Below are experts of layer 8 (counted from 0) of a mixture-of-experts language model. Rows are named router (the router's row for the expert), gate (a neuron's input weights, with its number), up (a neuron's input weights, with its number), down (a neuron's output weights, with its number) and show model dimensions 0-127. Each number is 50 + 10 x the weight over its row's rms, rounded and kept within 0 to 99.
Before each expert's rows: a language model's description of what the expert responds to. This comes from a sample of Wikipedia text that the model never trained on.

# expert 19
Description: Common nouns following the, a or a possessive, naming things and groups, such as government, village, band, album, station, system.
router:62 37 49 59 50 38 49 55 60 50 52 24 43 30 63 57 63 26 34 44 53 69 43 57 62 50 37 58 55 34 43 54 63 35 38 35 61 58 36 56 43 53 47 56 55 45 47 43 41 42 50 53 65 50 57 45 48 39 35 50 37 45 59 64 40 50 58 59 36 47 45 64 52 66 47 42 56 51 44 24 40 53 41 35 70 56 35 35 58 62 35 56 47 58 49 48 43 34 57 50 51 48 63 64 49 46 55 38 55 52 69 46 48 60 66 44 31 55 41 65 45 42 47 42 57 36 70 43
gate0:32 42 42 60 52 63 46 51 36 36 58 57 59 59 43 49 55 34 61 43 58 49 43 51 33 63 39 41 49 34 39 56 44 43 59 67 58 47 46 40 26 63 42 40 39 55 41 35 50 44 39 45 56 44 55 77 49 49 73 44 77 47 41 46 36 34 54 42 45 59 54 40 63 38 72 38 42 44 34 52 41 43 52 45 49 52 53 57 71 49 55 48 55 63 47 55 54 38 45 44 53 37 61 67 50 57 61 43 61 57 58 58 50 53 52 48 72 41 68 53 57 55 66 50 55 54 53 30
up0:61 55 63 48 54 56 47 56 54 52 61 33 56 51 43 44 63 40 47 23 54 48 57 34 82 59 51 42 57 50 51 41 61 61 59 53 41 54 58 50 54 53 28 40 59 42 52 63 42 50 42 58 44 44 48 33 53 54 45 51 31 49 48 63 54 40 42 42 61 28 64 54 53 41 41 44 52 40 65 20 57 38 37 40 47 40 43 56 37 74 54 45 59 55 46 49 52 54 49 47 55 66 31 54 56 43 57 49 42 51 57 44 42 61 73 48 32 59 36 40 56 47 36 41 43 47 49 39
down0:46 56 65 59 31 50 34 52 47 49 55 47 61 63 52 62 46 52 53 46 53 34 40 67 56 58 53 54 39 70 53 49 58 48 37 42 44 50 56 51 70 34 38 53 45 49 65 57 82 50 51 51 56 36 46 35 46 47 58 37 44 50 38 49 36 63 49 43 46 43 60 55 50 42 44 47 52 40 32 38 46 50 57 44 54 42 31 37 58 53 57 32 29 66 57 43 66 53 54 53 45 60 40 48 46 52 51 40 66 41 37 42 56 38 68 44 49 64 63 36 51 64 48 50 64 39 66 60
gate1:51 35 66 68 60 49 41 38 33 56 53 45 32 33 53 43 48 41 59 48 41 57 70 53 41 48 65 42 65 53 46 52 26 35 44 49 36 62 37 36 58 51 59 52 33 48 39 44 35 55 30 53 43 48 50 43 64 43 37 57 58 52 67 52 38 43 53 51 40 57 53 61 42 61 44 44 47 55 32 60 45 52 64 59 47 38 41 42 56 58 46 53 51 53 39 63 40 49 62 49 45 51 61 45 54 56 46 50 44 41 50 57 39 48 48 58 69 38 72 47 63 54 57 55 55 52 48 53
up1:49 51 52 59 63 46 43 40 49 58 49 55 40 51 29 63 57 45 52 53 45 48 67 38 36 53 62 38 66 63 59 44 48 66 71 50 45 64 53 55 54 22 53 47 68 40 58 49 52 49 55 58 42 36 55 56 43 38 54 63 43 47 64 56 42 49 46 39 58 43 44 52 31 48 52 49 55 38 42 46 54 59 79 39 41 39 49 60 41 58 60 62 61 58 36 43 51 42 53 59 39 36 50 42 59 42 48 54 62 52 50 47 73 40 57 42 77 36 41 62 36 57 55 52 43 60 49 51
down1:47 54 57 49 38 59 66 44 42 40 56 36 42 63 55 48 55 38 51 52 57 56 50 36 63 68 63 52 51 56 42 51 53 46 61 43 41 44 59 66 50 44 54 52 60 45 58 37 49 56 67 54 60 54 47 58 50 45 45 54 51 45 54 54 47 65 51 63 48 46 26 41 46 44 53 51 57 42 57 53 58 34 50 63 62 62 62 46 61 53 55 65 56 54 42 35 49 46 32 51 49 50 55 45 55 61 60 58 38 49 50 36 26 43 39 54 42 24 52 62 26 26 47 42 55 47 72 34
gate2:50 52 69 72 37 54 47 47 35 57 57 39 23 51 47 50 53 59 55 41 48 73 46 31 54 49 53 54 52 55 40 55 35 60 36 37 52 62 59 66 37 39 54 58 52 44 48 44 52 31 36 62 54 48 55 48 58 44 54 55 39 48 40 62 53 43 48 38 31 61 43 51 66 35 38 49 59 51 55 50 58 55 52 53 34 57 50 56 38 72 55 58 38 51 60 51 47 48 54 48 63 62 42 53 46 53 51 44 42 30 54 61 51 49 50 48 58 38 63 43 36 49 46 43 46 32 40 50
up2:68 56 44 51 41 40 43 45 31 53 43 52 38 48 48 20 55 39 63 54 58 33 65 33 59 49 54 32 49 39 47 66 58 51 53 46 50 46 66 61 56 51 65 58 47 70 78 62 64 61 64 44 55 29 39 54 37 58 38 55 66 53 40 54 33 54 39 35 31 54 46 50 64 51 48 45 52 43 46 50 59 45 50 55 57 59 53 41 49 43 57 61 31 46 49 68 60 41 50 50 48 48 39 45 63 53 42 34 40 61 40 73 50 39 52 45 50 39 43 56 57 51 38 58 54 40 53 52
down2:55 59 60 60 59 62 53 36 63 45 49 40 66 46 47 54 39 60 43 50 54 51 46 55 43 62 50 53 45 31 57 42 49 53 59 51 52 52 44 61 49 58 53 72 57 51 54 46 53 61 47 34 56 56 45 47 45 61 51 46 30 36 56 55 44 40 36 43 59 46 64 59 40 59 41 49 47 38 49 42 39 46 46 53 49 52 48 42 38 61 63 42 56 58 55 45 38 54 27 46 55 51 56 71 54 53 52 62 58 46 49 63 46 43 47 56 45 43 41 69 45 51 60 52 35 55 59 52
gate3:43 57 59 54 57 45 33 47 52 69 64 53 56 71 61 69 46 40 47 55 44 54 67 63 60 42 73 45 53 49 43 43 49 49 61 40 49 40 32 51 58 26 45 67 70 54 68 67 45 41 43 54 38 28 39 48 44 51 46 39 56 52 41 44 55 58 45 36 34 50 63 56 55 54 45 27 50 57 55 71 62 47 45 39 82 57 71 53 62 53 49 31 38 43 62 51 40 45 52 50 58 37 57 42 63 37 58 62 53 51 61 62 50 61 47 42 53 51 42 55 51 40 46 46 36 44 45 72
up3:45 38 52 43 48 51 46 61 54 46 54 34 40 48 38 36 66 51 40 56 40 65 46 55 37 47 47 39 41 61 42 49 57 53 42 48 53 46 42 46 53 63 41 48 53 52 55 47 44 47 62 54 44 59 64 55 37 59 40 62 50 50 49 45 45 55 51 40 39 39 43 48 32 42 60 39 23 52 58 40 59 41 59 65 56 56 53 50 53 62 61 50 36 53 65 48 73 66 49 63 56 63 56 50 21 42 30 45 52 39 56 41 52 41 50 49 45 40 60 50 61 45 40 62 57 53 62 40
down3:46 55 38 59 59 50 59 41 71 35 64 46 37 55 28 44 52 62 53 61 37 40 46 52 53 42 52 52 43 34 40 43 33 54 51 45 48 44 58 54 40 63 65 39 52 55 68 37 46 41 61 45 48 53 69 63 63 51 40 47 60 61 53 54 45 38 38 64 65 48 55 44 57 56 44 64 52 57 63 56 52 51 64 64 45 52 46 52 62 51 34 32 49 45 63 47 65 62 58 33 41 54 47 49 35 50 33 68 56 52 53 41 59 40 54 25 59 61 51 63 43 52 47 51 37 37 50 53
gate4:61 41 55 74 44 66 62 50 50 38 46 37 47 42 64 44 42 48 30 44 60 52 45 49 53 62 49 45 48 42 66 46 38 43 46 62 42 53 51 43 36 74 33 55 51 60 81 35 49 48 57 67 51 74 41 49 66 59 55 48 44 47 47 49 41 52 49 75 50 45 64 48 35 61 49 49 38 43 56 42 58 51 67 49 51 55 41 39 47 51 52 59 46 45 56 52 35 40 51 40 47 69 59 59 37 45 46 48 48 57 56 59 35 31 49 50 44 51 52 55 52 50 37 45 58 54 53 46
up4:45 49 56 48 62 53 42 53 35 62 45 49 71 56 51 74 47 42 32 55 30 28 51 60 41 56 54 45 46 49 49 42 45 38 65 48 43 49 59 43 37 60 40 53 45 67 20 38 32 48 49 45 36 63 40 45 46 59 48 52 67 49 31 24 39 59 55 33 48 44 54 38 54 55 58 50 23 37 53 43 55 50 41 68 57 44 41 32 46 39 48 51 47 44 58 54 62 53 57 40 70 62 48 67 48 47 65 43 53 36 55 66 62 55 42 36 34 64 49 40 60 38 51 38 33 52 38 26
down4:50 43 44 49 47 41 57 65 54 45 60 65 42 44 55 61 38 52 43 46 55 54 34 70 42 61 51 44 56 42 49 56 45 38 52 58 54 49 48 87 59 46 68 48 48 69 52 48 55 48 46 40 39 52 50 58 48 61 48 55 51 49 56 52 50 40 53 39 33 64 73 56 60 52 47 50 49 65 40 56 50 50 46 59 45 61 49 36 30 33 47 60 56 40 41 51 46 47 41 53 70 58 38 37 64 47 41 55 72 62 49 35 33 37 52 44 41 45 63 36 57 62 63 54 54 49 64 50
gate5:46 60 54 54 58 54 65 48 46 69 45 49 59 39 40 38 60 53 59 43 36 56 42 26 61 46 55 45 58 66 50 59 50 62 41 58 58 42 42 54 58 57 29 42 42 45 45 42 61 51 33 30 50 50 47 51 61 43 39 51 56 57 56 61 50 57 63 56 48 48 49 66 54 48 53 33 50 76 54 57 24 52 58 43 54 47 51 47 49 63 50 61 41 54 42 36 34 58 35 42 44 52 55 67 65 52 53 36 53 63 49 51 66 55 47 75 48 53 49 48 67 43 60 40 52 51 40 54
up5:64 54 41 39 57 50 40 46 50 46 45 60 52 49 40 58 66 58 38 54 41 59 41 35 42 51 42 56 49 47 63 79 54 38 56 51 44 46 50 56 47 57 41 50 59 46 51 45 45 50 49 47 44 70 46 52 50 47 50 46 45 35 42 64 57 36 39 54 49 30 56 64 43 50 62 38 40 56 79 50 30 41 57 62 42 55 44 47 31 54 51 52 48 48 42 48 52 53 31 39 30 52 62 38 26 61 53 41 50 44 48 61 44 57 44 51 33 41 38 34 33 48 53 53 36 45 53 55
down5:66 61 58 47 51 48 47 52 67 50 62 34 61 39 50 57 43 48 56 52 50 37 61 53 59 53 41 33 38 38 55 48 63 59 62 50 49 57 45 47 52 53 48 48 55 49 46 44 54 72 53 48 68 67 55 63 37 52 61 46 36 35 45 42 47 56 50 50 54 50 50 34 64 61 43 52 37 59 48 57 35 68 47 47 62 57 48 53 43 66 63 37 36 58 40 38 43 50 51 50 48 31 44 37 49 37 52 38 45 55 54 41 67 55 56 61 57 58 56 56 37 56 37 43 41 36 64 47
gate6:43 50 51 68 41 44 33 33 58 60 30 40 50 64 68 37 51 44 57 37 72 44 43 56 40 49 49 51 53 43 60 47 33 65 57 59 59 62 66 55 43 48 54 42 49 50 35 73 49 58 54 40 64 58 56 56 57 50 53 45 50 46 53 41 34 48 47 63 51 51 65 56 72 39 60 45 56 50 39 35 53 42 41 38 32 37 45 62 37 42 61 55 36 52 44 50 48 43 54 46 69 44 48 49 43 44 62 74 59 68 50 59 53 62 56 72 72 56 29 58 71 40 46 36 61 56 54 48
up6:51 52 51 54 36 28 71 53 41 56 48 42 42 43 51 46 31 22 60 49 62 39 60 45 45 45 48 49 45 38 60 56 36 63 50 52 43 56 41 49 62 60 59 41 31 54 68 50 58 56 62 41 54 61 49 54 52 33 62 41 52 52 71 35 57 36 46 65 55 57 38 47 45 57 48 46 46 58 48 45 40 41 50 49 50 52 45 49 51 35 48 57 60 49 52 37 45 42 46 51 42 57 51 65 69 75 75 52 49 57 68 57 55 57 46 55 61 44 45 48 44 48 40 50 63 55 45 61
down6:68 64 58 50 49 59 58 61 46 45 54 67 58 52 34 65 53 59 43 50 32 50 66 62 39 48 47 79 49 27 33 46 48 56 57 47 51 42 57 50 57 66 66 47 43 48 50 19 36 55 47 47 38 68 52 62 47 63 36 43 61 67 61 68 54 51 43 53 60 42 46 47 45 61 54 45 56 55 61 66 45 45 58 42 62 44 53 30 71 47 47 40 43 61 35 43 53 40 68 51 56 46 50 48 43 62 46 49 45 47 55 63 54 39 44 25 29 58 52 41 47 65 46 49 43 60 50 50
gate7:53 38 68 49 48 53 27 64 42 60 58 43 62 44 59 57 59 70 40 61 53 34 34 63 40 47 58 45 49 43 31 75 52 42 65 56 37 38 49 67 57 45 52 53 36 57 53 56 42 44 73 47 51 61 58 45 44 41 45 47 46 45 36 64 35 44 36 51 66 53 41 37 73 59 28 43 57 57 56 36 41 56 52 63 64 38 50 44 50 60 70 43 30 61 50 52 58 62 60 42 53 47 62 47 54 61 51 53 62 52 39 52 65 59 50 54 38 36 35 35 60 54 29 48 39 44 42 59
up7:25 57 46 64 61 54 46 68 38 64 32 53 59 49 46 59 47 33 63 53 72 62 31 48 54 52 55 48 44 45 56 65 60 45 30 47 48 68 54 58 53 55 56 44 60 38 44 49 47 55 47 45 53 59 65 49 57 59 38 30 32 66 50 54 63 45 46 44 52 47 48 58 55 52 50 45 49 57 53 33 45 63 35 40 55 50 41 37 75 37 52 66 56 56 59 50 54 43 48 48 47 60 52 55 51 47 55 47 50 50 62 42 49 36 64 50 58 61 58 56 44 54 49 50 22 46 60 48
down7:53 31 62 72 47 55 49 59 50 50 59 62 72 40 56 44 43 64 39 43 64 62 55 34 51 57 40 39 48 58 50 55 36 49 41 64 41 60 47 71 59 43 40 39 51 50 55 48 65 40 44 57 58 54 57 58 45 52 48 49 41 53 48 40 45 56 62 53 53 61 50 52 42 47 57 57 44 70 55 45 41 42 41 36 46 53 63 45 64 55 45 60 46 46 58 53 51 38 56 33 46 46 45 41 39 61 52 59 43 29 33 53 49 63 71 51 40 57 45 41 27 52 47 36 63 58 55 40